From a checkpoint of a small mixture-of-experts model trained on Wikipedia.
Size: 9 layers, width 384, vocabulary 8192.
Experts: 64 experts in each of 6 layers, 160 SwiGLU neurons an expert, 6 picks a token, a sigmoid router, a shared expert of 128 neurons.
Below are experts of layer 6 (counted from 0) of a mixture-of-experts language model. Rows are named down (a neuron's output weights, with its number) and show model dimensions 320-383. Each number is 128 + 32 x the weight over its row's rms, rounded and kept within 0 to 255. Numbers have three digits each.
Before each expert's rows: "raises" lists some tokens whose logits its average output raises strongly, later layers aside. This comes from a sample of Wikipedia text that the model never trained on.

# expert 37
raises: ".", ",", " |", "/", "-", " ("
down0:087152108091102182126128114140140142116069085134082162126175082161079131135138156145230106140078119163125153090076101067103127072129126072082108104068119090166085133128065135167172138105121135
down1:133098115080158156109138131117130136128154119140093102125088084136079167107137134052162122165114051162078117154185110145160172125084116133090074062156151124107086135107101153166154114167118184
down2:097181127139124142064129113106130207175142117189134138135113132110055137111122152122122084173200139168162118093140147104115174094141121147115116139116106082070096114183134056139127106127144138
down3:161139155155137154160170155126101154097108110107108133111128124185084103107122124087150117146126064148086111071173111101163139099135121110157101130090144135134117127121092126118113139074112142
down4:105161103128108095153122103123170125103122125164172105140146106130160105049166154163176140193131120060064127144120176127102101154108113121133107103110158106149154142134126130132084130139185101
down5:161150125159143078160149180123111129124094147099073105102155115145141111131062146083193127138139126145069219176129100155151099137105125128143153152133100110046130146120097190139194105151158138
down6:133118081154104166154073133082088113157125086160113143127097103084147084146131109134107147140086094125126139140163172136227142134177127114185149121144099174143156115117126154112088118132135128
down7:116135126144151134087104078114151135178114153059146174123094143176155107118098066111169056162106126140118187115115119089106120120121147135122136158146141139119148109154135107113119156151157144
down8:122106134086205197121120148085129167153132176139147120159121128101172127129072146174199163123138115091154060149128105176134160164125207092134076104132120098136104137163178167179137164008162120
down9:145116151100058156171128099071085117135150124149146148142195201076077140133164089163129121174173107112146098059134159102134119123055088119167098142129122111158135098084158110161130069140136149
down10:085062125086124129103122138229144118166093109102077100107139181135142104135161144087077175093167141149159074103153161113150104149138133115129136141097097172158073100130111131114157140167170162
down11:089120127180132166125130102062147117126132118087107155107098152125144134170189140124070095176125111098079176084080107127132050137110120174164130169131136110126051187147155148167069149110118091
down12:144068102121146136143078102098130180153121138076170146107122095125156139130141118122068146155150096062094096171158133063119151139126124125055130127143115097103187097124113175102189132109127060
down13:110130124118112131156086195097139131170109164094131106067149114083138082121117132137138107068148084152117114133133137127147157097152119161107115128084136122126106153110081188140100153103110062

# expert 8
raises: "\n\n", " The", " In", "\n", " He", " As"
down0:142107128120101133159067171155096133208101090180078130201126145130099098164174115131170128139125125145116188135118103122118144102166121134118100110130092097139171154177110164104110199134171150
down1:154135131129131113113114156147107115100129151095090143123138068182122150133087139114000107144115122119132145140166140128132112125158124108061128120108134127131131113133132151128199081122125113
down2:115136108127141171151085125126147129139182127138102114103073094089052115131138067140177186155123146129144126123140113158167135086169108125118083107109093087110119103124117142100191079141127129
down3:134124144126072113112092159103169188085134110102149142101120167102036201178124147098161151116104114128059198137136103133092147128147135096127105098140085095170114175156140158157167097090097072
down4:195162093103150152138132071131128138140134126109141143113134204125190095115193206160176133132097118110162125075137112138110090135135118115171158146139223147196117152158143061142110135126151102
down5:153123163103098176142122112126158098140117073139091146222152121182149092113137152120013101132169118124146122127105125131104107143093137124121115128119126125108136099112108149160156153101135158
down6:084121133092112077145151062150084135094100185114115134115086177142098118147140188174178148135106063126137111106120139189124153127151090138123115122077205136074175073147163145116073166118106117
down7:121107080125126114148123116132161161160153152101186136103114161125130093114130134128087156153153123108111079134111104140128155072087132106192125130179149119139071133142121155178138111163133156
down8:095137091141111064158172145127148104110118060128100125092148064102139103086109099125235105117134075083151151082131125165182180162192071161114114121124094121151090118147132094069120089130177165
down9:099093129105140138155126110148108146143130121154131102141114160050139130132121145132255122111124124148145104103126132111093138152120151115143127131136103094110111127165125139147059167137159156
down10:124151089124100189131085133169159174072080128149096098108130128101083180092078107125092107072166147093169149170146153122137121108126104146131095082105112091101133093112080145127120102134123144
down11:143086080083131104104162156159077123163114133104084147147127136142127077111138133124096152119133135093122149168224097166126104065118129100088116103135163117132136123074139098087096145121138130
down12:140161123109129092095128095149124147091117202116136151128166183162106138174168152178208118133187098177138080111173120147124156069102108145172123123182111077110158101135124128080138108092109107
down13:117136162164143142149135142126125181136078114143131061114145083121166061151192100165109106172169102111096163080090105162183127128161126174169123083119171135118131126158108183116090210103057157

# expert 49
raises: "=", "In", "No", "Ar", "The", "By"
down0:132138142099180100110152133137129125132118123154141098104129170067095153138118075138064170134113149105164169182153176098149120115199146173116119149120173086101094094099168075136094128151082158
down1:184156093200175139099128164189186092134099102122136094153148112079102144133117169119186139083079124059142103140158155122084161109098142104114124137186085159109135160176123157111156082067099137
down2:193114095114116127134120123175072155131113162139112105167132127116065053107118075113127135083147124102182136139079132155171109121154121107101171165159145136156137083119112106152134149164166116
down3:065190142131137181091130089134168095163136120151159124114176113155112175165100168097091105147195143160104107145128135161117064109097123124120140159155133192151129153143102082121118115167134050
down4:153142112113153086133105148176154175149165090102101162115133101089128221145168144112196173164143106130076153154148152143161116178126112154206103141101104160145146113110081136139170144136129197
down5:128144129174128122075097167107139064102137093157097079198188165131156136127171134160220173150100122162102179110133183123167149142094093112144106141144157118121114108164070145156107172155119171
down6:127120122115151077078106109121118098123052160135123092165135139097074175170153110124194135147186149177117096147109112094165154093074124146181070147192135172166097145080099094108089123130127148
down7:167103148121111130152158106106045095086059143085156159137163129137121166179105156163077134146152128100060106154106098146087137104080103182128137127047145131102154123142127148137131125156170131
down8:141187130106092148127128119085130125166151137187108104089050116086093103042126136142080134115132131097135120126163106086151149070150090157158152179139162101108159122095103158096161137141099122
down9:140128139132085148065131100171083177127097100136144151147126114156110172126139084174084152133168105100103086143110127094082089110127108180140105131161171197139142191139184095075146116083104175
down10:146168136071146119153088145120149139126130160096139134095100093144133138144111065091098156124144136105149133114112154164116165183100168164134111121125131136079123168074147129224136147075117163
down11:141116107137088150155077083095154101150134184116180161152148126138117113078138172130153150082139165104065151140173131085043147143092162145141160118119071112149145149193102117131089154130100161
down12:121135079114125123172125160038129167133090157057124177104132134080152103116115171193101108140205105077124155109102153152174082146146091140065144119095125089132148196115137120184118096087107135
down13:094124143155084169120077098159089104134140105199105142166141165078169136168099126186132109133166124101130139113114138152084133150072133094108113124105131090120070151149165109137082103113102125

# expert 56
raises: ",", " and", " in", " (", " on", " to"
down0:115153178155098109187116146097077113104068088127070081124125151133083144142123110147109121132104065099123097167096126101141152098136140089194121068161100136155045143116105068179117139173142137
down1:101144193142120105121163190134145109110175103111071097174131121084180113156160120071135130102104092145160131126139150102149119148136128149143091103119125109128102122114116088148143121130082158
down2:110170133137113175142154079121107130237096135113123193102086139172125112139146105140161085184167161178190111115131109170088109180098068177105142092136149115161128093091116103154114102079118115
down3:093117112106083156169111166162132054162087110107100165119115092080121108084077128141119110114089086119098134138116135070183100131083137079147146110186142089177130089094154193147092104123081153
down4:068142098049175113147148153141066106075134167054111143124194103118116106099128089108151173204131153106152103116174171189134094098105196105157141080188163140064120118129103121077144172130164188
down5:175079191147136113143181103089108122147111138130111141137156121113174079110174153090062146137118133110108093164164146118094160118144084184076109162169137139138161144116155122169192152076131105
down6:190117154150127126185110186077118130106119124147096145160121108163153121137114190185226180131133178062112043070071108186099153144158127182118131131154106152114133154140138082080122125117127097
down7:148102153138152095128194134158153144145150165165161205097135097128102115105153124141204124154176101136137126096121114122102141154137137173076132148147123109158087148065132126156145079170134090
down8:131136182181132108191133124111216086101107168176142071119143136107152101115095097085126102117099152136122103171132135103151148114098151118099121125085186135096097115142205028149145113112130152
down9:057118118143139160063122151169121144085168085156117160189131142149148067084110166112152166160137129155110146071109042146122174160101127160091127112144152094129140144101096139152106136097092104
down10:138148161101128184078079167152110100067084142129083128134167145096152119091176073152104136143188112136142124138138075123120146156129133129137139145113161138135133142151092092075147121117083180
down11:115085116142076099069145103165112164164135104104095133116134137112148106130154106200110204157095145128175117154103154086124138127072147133097141133164157124141097165102064130086095115138110091
down12:165144100124112080119110127162114105144109141076150126143101193108131083118097087189050072162197111104148106084102134128135115079118089103143182183063139133088136090185128157171169131126184132
down13:157127127081186120141087122191088167058113126143162143112182117083154101167104132179108130113121110159189136056128093075158172107089110118081110156091136174111051100184106085137115084153077158

# expert 25
raises: " the", " a", " his", " their", " all", " there"
down0:165084175163108099155140122052117095187115089173155112056122100118123106129061103129187111132159128122122079145129122082122150107147101131129136144139103113145163127118155078041152123084142162
down1:133148146168114190121173126083139091097156125100135120095126141051168113098161139143111153165117169128120127143106143107153151159096112122174156188074101164083142148171124130031082097130130160
down2:193200108096129134084127094159139177150130142141156146098127169158127088124072074078074116120095145128138134127141148068155126082196061182138123086094142145146138161056150110108156110142122152
down3:136160153142107087128154034153107142146154120173174089111092149115099105123156149129082144153118162118159101148066112169089135100128115112084094091129125056176097168125127101105147096127102120
down4:175108106114128111195125106111113136149121104136103111103119146168109154141152115141157141147185171157148092117093146141180116133161150143135121151144140157148144133138148066117160119098106153
down5:140114103101167114128145113190186133107152124122186053107075151151132186139168097175159172089075222081184111204101147108184143123100131186170125160146121181097075130103097139129150135142133200
down6:100132150162112081167123140170093135131167131123051170141070143177117130067167127139201163059127123142105111096164168146133136064147172141114130104121185195167127157103143153098129163140111076
down7:141095123139120136128140064085068137134148193158078111193112121162126083121106176174135145116100156119074140126121043167094134142174154122104141178110183100102140100099161119121128170098118131
down8:058133125071151127125112241143164032190123139167136139085142142150134103144067151126255076086145128133119084151157154164112156147111145113124139128169160131115139136150112134121114114139111169
down9:134125178142087149151091000132104165111097122118129111082075143172105143078099094121002145144075129079102171155128199126130151143133174120104142082098112033158154134127171103153116133141098101
down10:140093094098152088118099085142145120147146118139105082159063086121128147127115096156131163103071126153186114150115169132111077129127065100077146136104120151198114176147160165165158154152166155
down11:128132120179058118071139109138154133141107137145099151157131117127070049105095151093110112141104126123093119100115079115118138121166157077155129111114121110091165158188124156173146066133183097
down12:160138112093207108144073055155134083095136108105182133142142145130168123118174140074050097119094111117120161180144072091141114117151086090113079153086107106110129147125173143156092126158136117
down13:082090141141150131167182140160164109121163149134140097133172129095096093073127183066127097108055123096107085107085132135110100114122134136111178137102120112094162143160103156150095173151189107

# expert 11
raises: ",", "-", ".", " and", "s", " in"
down0:157124159099158068103187110167112153187140119091143105095070193154179096153119069163094094146075106127109097142104137168137145102183134143141119105126089073143086134118194169110156144178145139
down1:088151161106135173116157125075143193135156092134103149180164091113184158162124147100022091179145090211161076168119108105113126112135110183147166127085110167101120124092142144145184129137131152
down2:152143109122145196087180117127090157099136135102075134154111103119104196170167157104169114112116116111116118054167134164197091133063188144095160147097080142082137110123178164117108121161135133
down3:139113103098159121074134123143144166048119112125137097133131142150174131147102125182152116177153080123106148067124147148146155116153230142115170123158164155141175144082169178101103069178143202
down4:125137146104138127133108125125142084139081128148169094067117099119117120128139166113121099111132107076147161088146130153178166121184079108132048144119134163115077091153119153166129113132112100
down5:128100145117169145122156099149078160052150145097160123168185160123149097121167147123091147108135072127107111155194110111162169124132122157090125108173128107112082114153047132132068155129097197
down6:207082118175124133176181160122109077099123069148190144085135135123132104080152119102079105116154141149140047123051179140071140076122129125186137120095128163138112140082122149126160125126177144
down7:108093139134141106165115135145136138157117104127140169100116159100162157131077165100149120125100178160038155091129157091104099121115125074164153089063133091105168111099126111148163112119123140
down8:149139106110103145147148109140115097117133120084111129117102144145153098140112117124108162071182096112119128153114112165167134072113100102153131135178135128112091182103162143108177118139040084
down9:156165126152160127133167163159163131114203167120127120117184155114125115132145123118159136093080110182127125163169153140103077077074109152123139174121159173121072133164127111101068148156093149
down10:105145130130163192142170119134120139108143133139132140143041111115116082154161090139078131110111150098114111132162119141142179104144152150136046110123117110130145122114117112117117074118131148
down11:105131170122124121118169141121082134132114067115152121094124096196127102093153100084141176146037181067146088142121074184134107150082156169095089114180113137145148161126119090183176098173190147
down12:092108140089170178132104124183104147083124091096120125064144137116077145139177177067113143116061103175166124177109133123150131142105093154117155168145087202178099162156155158091119144153097173
down13:114172098124118080149132177115148142098148137112112104123063118103120126154152111176149130097113113064142080121154071142082144118122116163131119123139167113107119119072056123125199145156084070

# expert 12
raises: ",", " and", " for"
down0:118161137106111128196137174119145114120052222165118174063135138090135181124088120167175085151122154139155139123134071151168138202146140158173152124182141081132160139087231156143153086168146118
down1:084142123214087123148171099112080135062122195136142110142134096120122102197133156161119146176108083128100117129085164090131150124120123114125091139101108130100121137123118137091111187066125180
down2:121124138088149162113137122139138152117128119120156127112102120090166152103089185160128167164120157149115139169081067114130053138087146150131131143095155128158095133117150124165079117155132076
down3:115088135158105087084173105122211057097107144090066142165115142169110102116114194169123135111104156102102125064126134168079129092078137114124094156163154129096121163120152122136126144111127137
down4:124123123149156093190131096148103059056188118103169112219063145129119185129158151120088118143084119086079126131105158130134133130155098127133164091143105100077109115123095160135076168106135132
down5:142137132190167076191141151179151082132073119101101198090097142153121107137128151142170156149115075157103129133123094078119126122123111118177074105154180129135121102185122167176170094112080083
down6:208147161079130136152065160143108156175146112156146096095118116129102134125112109166195141150145163141108072118071151119208144154133193112205065058077154101130107107121114127101094118106147094
down7:147152102135134127153142184142121156110165109134155161172103162134148055180110080064122074124167167104079142134131148119145179117133170076083110069137163084070112141147172201127182080119089120
down8:130107153129170157118148176122135111136136165097104171138102112141169158116119122098134168135130088144079181083097146092096055159088145133110108153116026220133076128137172101130163112167116169
down9:106102083091124123112123126100142134108124117165101066100161122135056162161121121152075131166133117123133143136116101109123112126097197099155114087067115132133110106154177133148158087104147078
down10:144094098109091112119173178118116123135084123184082052109136134080197125173116180061148185153089133135131114121125115095133171150112111172131106181068165166133075123150089091144113188095159097
down11:150113126122170102143167153107117169095090077119112091080068112097124102129136160159162180092129075163088114105159153105137100126098075136136120222091130176098161093161137134116159100143152068
down12:069093142162089091081169107105178078139017081145130173136126091126081137155171101125122143161140126144076140132110146089109117173090152119162135135099138161122130109148123107149115073114120064
down13:089086146126117157140083123141136120137171153108119079079122152169118113048105085090139138125136113146105102144079165176085162086085169139170082109120168136096095118124124131109141117100102134

# expert 57
raises: "=", "The", "In", "  ", "-", "|"
down0:138159082141183103131131064113117080083122179150128116139072118088125122175112121149092106179100107108114165180120108137215165109132085084122127112127093074104136097147124101158171042069170138
down1:147119205101076067133053103116142156103142133097119105199130082078095103120201096099130093105144079126122170159160128130115107156114119105159065114149114123149120093142087191142169141151150126
down2:112103165115131192217096055177158147125108123112165130081104130149116101164084083164105084058034133065144151131128139160120093152169132183205073130164121134161156134141117161127123141150125103
down3:119143178180146123128148098112164090164124126146121146118107160118070113152113087136172108147160156166106149157121127125112160142106148162070151151155133114155142130094165162075081153108089123
down4:164167173160141151115130095141140096100082131148133120119091136134163093193144124109199134118059180149126128144141082138088085139099102143093121136125109132116160062106113150110142133134139109
down5:097150107104106123069133096104115144027142128171160127134134141112159079114142124085161112128113082096134138168151132153121108087097109188152097133158119108161111097097160086140130181111139150
down6:106122141211161124099142129092173133108180132095146143114114087085186119134130110172093180133162166183140096182110115091098129097144130100141167081111158139175113131167132105093162122100108143
down7:118124128138119136115160066149098119113125179124149115160090135112122169109165122074053077096098156100090137108168160148115141160163181145144152138090082179088129099117054142120118149109144127
down8:140111169126135080139156120149141139113137108135121106123142136102161100116132158124255120114115090154099121146140095172149099122154150144148103123106124103116097101120148138086098098109131132
down9:104091113088157166138098162099145133138124071139152058139147142166128117109154098115135154086131163136148138091112104190147144088106088135124143108113124129168065152129160171099162143152105145
down10:119102137159094118087167128082120128128158153162108160159104149144149140145122104140102136125105140086120141129107127133075111113087110117123106133185149123164122160161125100083149110188140115
down11:140190115149149124129115093093171117144176125109109149099105126139115155193126119108033134145129130117206137109197158117130128092145104068148141133138101148092182180129121157116052118085105135
down12:149117100112128145134124103132064088143158132167157087060116121163167166122154157134146140099131111077125099102190190168118145171074124127123138109117174095141129189123124092120182166126146183
down13:154156105101132127131069156100073195104141097111087085136134163119138098133135191099121109115158137078134147116079143119146130077132115103115134132130126092098153132140166111186128116164124171

# expert 55
raises: " the", " and", " a", " in"
down0:112088130063143124113115255122135155136076125145141141092116089139101057125127116103255117132118107097131118101138164107164130110155134093156112111145138148142142165085125170149100159108131140
down1:124149107178110112135126182139082130168134097152133165135120208150140095119147074152164124106113111084145176117152148154105138133141137089146147168142129073122109123131102181087121115164176096
down2:125095114146122108174143024086091137109126132119094083143119180108139072206121155133048141112134122130141156157167121123119137138102155182093153140111124166127216155162117131123107201105199171
down3:150169163151112110114145236115147190093157226090111101115101103164114129090140121161229090116124147098022131095137172136162093082122151138118057084114043126085139162090089118115086095140114074
down4:133106171078096143117153137132118132071066141121126125115116067171137090100141187160156120097078101088109135140143154112113111125203120147152140152129131154169133120106099150106104124110158069
down5:070140164072116143124152041135116132076096090111157157172129105138095143128148155059130081116081151131078165190159110160093084103162074102140146097140136145101089110117101115080100120129146136
down6:047123149058133131140126202122129104130150074125084082141077064096068124125097168145205145136118122090093145135142193119174086132173134084114130152069111062180158101077166129141149122052196142
down7:154089179166142143167199134174141112148154107132179097109122092116102109153165118131174068069113154114134142128108112182181130098165101170158079164110102142089142118091145102161121104143105129
down8:119129121167065098105102089144182108095132046069169185065122131196137123070127157105153107190102088118148187127129167113111095119118142114104174127093123156132197183099183149145108145175117152
down9:087106086110155115181106133108136114210073092108148140111152087147127181147142179100115148109144114168104179138128094120157195134159152115099090148120123122182100055121140131117135167151078110
down10:139135131180087138207170137087091167129162124114115061147126091123062073082126104101120045037117155106121162177115133143103194192125087154165157100167171107172153110132100137118124115149090134
down11:078119124162133185151138113203089107135121154107110127103158103090097099103107171141111170155109102133087119096139151128169128120162158107104130121160118149151124069047157123112108145101157124
down12:126148122079127175161156215115175157152151121126069122161112128174106148167116127208212174169170122093163077140120152105136090160086140120133127084152089174137136148079100063158080136145133135
down13:052126169091175197199148000086122124113143136107171161172130132116102170131113075095100122111125167130081121114126166133074092103141066127115140112094141116130140128193205133107174149090110164

# expert 63
raises: ",", " in", " and", " by", ".", " on"
down0:120051096118137117109096109173096103063114077084108153160151125107116103142142098123136117150156150105046135131139105108114088119097158082127123145125107078095169108128152150115120114134108139
down1:119156147163170120120158081156128110112122144104046181077105160113125158121184144160112198119157207152128132098161106109129142155131164150107136188131100172147120135173117123139099102139078106
down2:172113190131109097132164130063057173183089131150196114129110097160164074098157145148156084107103082153104132157113165099125118127109079121100124132071149133196071100067087111074126167097185125
down3:122123114162186149155095170134136126165155117095110102095128091154157156110091143148173180109150156112162096106109140124089126094137149126096080179185155103168193151178104105117154107134183129
down4:167089165167131135099143022131145151186165145203124102060155072162139169126171083196068094092103116091117167134107118106126129109114149150197172110205133120161157122145121086133132119080208182
down5:100114087179084165127102120080143112136114113133130156148119096140156068124063152154111179103121083114125140160101148175142213147139076150085164143113153155130150132128138189105174158066142152
down6:121173029206076135159105072105111152144126154183130112115154159139142118161087080133053098146175133136146141173140096126204100090181129137125190129131136141131091117134212160129100067124097131
down7:090117116140105121068144049121154158121142105110116184115060129125134196096158076116032111137111149142145093121088139142095130094074087153169170104140105105173078152089105120119138162099133154
down8:087107110167102126121157064095123122072117135138173179111090196099122115139129135083047168140124166070153153202149129162113090115117084072095122128141084094141112102166153141133097110093186110
down9:069172151125112123133159054159087151147120132145086127150121189167190134133109168110097103130132098146096247085111102153134120121160139160124138136096105135136203127102152083151135074174152124
down10:138102165090145155137093000088101143157137131182177105095166152101191160141105105108000152142083121093161131137106098164123126118125119154142125135097130154125134152154075130127143124117166170
down11:092101119077111135130154173111134103115166156103123141208082125137148103064092060090209109118148122059122204108176151097167125134116162142122161147161127139110084194075193171155073099163126126
down12:116093144080142108172129086110105135127128158161180096092135124125133148141084159099114111155100087073099140125146105118138149077178083186103154135188127157176122163090148152149144151116143134
down13:077096130213141130201108099160113127120058124136146140090103159117149117126106089079006140117119091136145148164130106150162214112142173123126179101093085213133122140174125099130105125205113186

# expert 33
raises: ",", "–", "-", ".", " and", "/"
down0:179084080125120204126148081119166049137144165115174132108116125092117138167094078103205155125147183145133187106126178118102085125135179110132135114110101137096058131091085127135125132114136111
down1:087118125099138108121136153182164168117148121130113189189084125138132149132083167090246122135148125157103158118048061057143095115116142085070111148120166119141109166159132120093135155135086101
down2:104096191133135094111142080107095094159103176168143108081096083125166169103103157157095107136150148079184123136163110107127128103082156173157166123169126144095129098137159119078061128130103185
down3:122119141127098143109167074155116116105249147148163145134123130128135117136153149130056164124150161119133120143150148106082138137076054147179145160146197154117140106120125114135135103143133176
down4:149126103143094130123100006135149154117117126170130124131139134101112125091182088103000109216175114112151130156086122146099146133106135091052114150156170111100097119134110105185158122129116157
down5:105096112161130117130134168134145143209206165198156116110162092091102102120117115110255089141139096068092130099110152156229081188162177161155124115124178081147091164116133134181083133135111119
down6:119103181049162106120081171171101169139116082101182079138093096112206119121164147158139118122137083152148167136116112096163170162093128137143102112137183111062133108185086171099110172115180125
down7:053165142093131102164148180114115090144180089173112113096152128164080117049055162070236177120115098136108068103164138119131187170155095136127130176140122142156098141135146150114095127113144140
down8:136117118181132104128102116109168144155159094117095121122145096104108133089117130110062128139190123138087155172194093149087159095145120100072194133116095127111101131120181093181133148132085154
down9:077120158170130141100150096123120073112148141086152099134136170116120163142134141135127126097133096184133115167108093149143123100106070142116125096086152131094103158149121172108171129144134101
down10:099112209164153113125174171121138058109130145159118106177057112133091116084080080118127168141132143079182164123170140093119109102086143148158129117163170146131141116154154110132180181145125129
down11:171113162104139121138174168119128154108139089100095143136138113145133168098180130154136125109109107138134100128099149171156108131191169149091147136173126172152057109140112127156060108115121130
down12:186107158068147099108125081099131094089072164080059160162133161115115090170147118137175087114080106193079103122128144102096145105144082073107071151107208176225175114144151103153087128143092097
down13:134112124187096138121157053142109029182143107131093094121132166125154113102165145106057137133155130151119121095159130151132138095119116120191176113106168154075111112101141100154100125106112163

# expert 6
raises: ",", " in", ".", " from"
down0:132184123166134154179085166181136108090075171038152117180122083111109199142160084159185153087080099145090121111041141138145135160129194107087098142103102114169149169158168132126145176142111102
down1:132124158207095070154095111130140107141149162069204142078105082103137100103086149120065121149129116117180081135182143152090148083133162168120090131161075166115086071108127121097169117131150174
down2:141164084149147094140120143152084208106185119182126149098126132103147097159179147139125126071141130148099141126087112127112118169136098144185124116196167156159183032154155140161134156142134185
down3:157166133155087086106120137105166140197121131106142092093091131158117120235150108152148121175145076040116082128113113162158145129156138148121104096171131096142126151140144145097077115116171087
down4:144119072108132169082174109105108135117140133115150192151130110176163108123183108079048223120137117095060101186138136152120157097026129137186106128136137150117095110136115116130141128126160130
down5:085126089125107127185099085179138169124166128121125064138116060129141086167150118106082139139075159048113097100169128142080102140086137116105098117077132185150134134069093109117145204121143105
down6:097117109122135095125100150087116122103089143110154146138133130208143154157131078114137130118149127146053122152136140167138107102131176110125052143131126132144101119147137140137082111149167108
down7:090134135160150132118166136118141171149147147110130172133102087146121120138144107162113155096138148101118063152185109119117152123081125153113168116086075121130131136130127148109067176125121142
down8:149064189139089095119073142192138149118117117138063101087133061127159171158110148143071151109149190138055189050123127131143059139150131116122131095092093150100124175114154099176146071114121104
down9:083198119131159170078186157150082114142152158123126127151127150082129122137200136112089154111111141141146138115120156164119103169110099124154110158185105159112089119109148136147121089166126144
down10:118177132095118186102112140116113151153186135166093153126172086137151107117117119158151132137063131090136141128125121087112131164144161160097132119121156117147158116128124125118082189101101138
down11:135124128126078105079101183159087164123109110167113085139129168161092140147151101111175088127120116143108125142137111147180122104090158139136078117125175134087146115147177157191103110181097134
down12:096098112135118088134214221061114162144129162093145086154134091159182209109153096172167145128164109125111119155114083126135159110116152085078130170210176122153110168159162127118169114119107124
down13:111102141104068132121164112128096141192133076123122219076136142128095034164161125115145130125127116126179128198159120149134116119119101131113173163135086117141135145097108117156169113070120159

# expert 44
raises: " (", ";", ","
down0:101141177182175096109073151080167121127068110080211071131122104080081118169047172133163126095063129123167137120081167142127100161123159109114126054123096194123173082158130180073109104156128166
down1:132159087147121162132143129111116196135143103132163140098149200135095146154079175062209050129132121159136165144100119143096114182146161188073104147137087171091148092162107080153124127108133146
down2:087159109113154153108119071102168086131077068127108142105089093092132086081144134156053164164126066111117129138191089137111214155067090147116151105105136113069136116090149163117121097090113118
down3:094143109086188127100189156098140112136167102150115151175104174120105116134110151137142137177140184128067155120081183107161072179185112080121136150122142100132109109177152150140113113164167109
down4:093105156149158125189116129100087154094131148136094133171174135149123136169130077120167078115200141120163131115124110071086113123168193144161097109127102159141125121098079095173110127131092118
down5:128154103103070131087116092110163128162106116107202118134120166137174134131123170114182065067159096165109082101148119092128157169159138149084129148128111102146129102083056041126163137106184105
down6:160066144138127099086165159112106147124133092147168153123160154124077125132152099125137178188120124174153113147122091191096117125114137091145090150115164049103116124093169150127091109144109123
down7:158181175103163155194066142100120100129135139100145145121112112120126159137081125151161104153123084113092062111169122108136159131130105122167141100082169104141063083100150122134177124112119108
down8:147113095173134156100128182096139108134088108144162177162168124077165092169146085114179135120109105179178165139095149106124170177093197195132063168041084114101070132169144105122136125122115092
down9:118092162135142126138124171179167132182135110113081164070110153180099115170105165085132142130183159130085140117121148104057111135132140099141074168188129122110159103162115101151098076137062109
down10:110193146194181115184055108033143169113134135102126062117161141133091162115107156112112129130176164120134146127132111098053186100158169121161104126115121105080154128144076108178130150118114141
down11:129174122145109119127101141125117129098151110114076106166132101134142115160157124121046161158086103133157082148159153148116143103121171121218118152075171126149128121146131151155086161155112170
down12:105193126105171134121107076161076111150156147146096199148111114159127193152130115116145132185204166105172151118116101120095076136092068089134153153088117080157160160109154166119146117134110120
down13:158144122156146171096136103171076079161101126161171125156150075149138049148126043111134102157086082140134130123142071142139158099117080166126179143117149088113131153175099128144090098145204142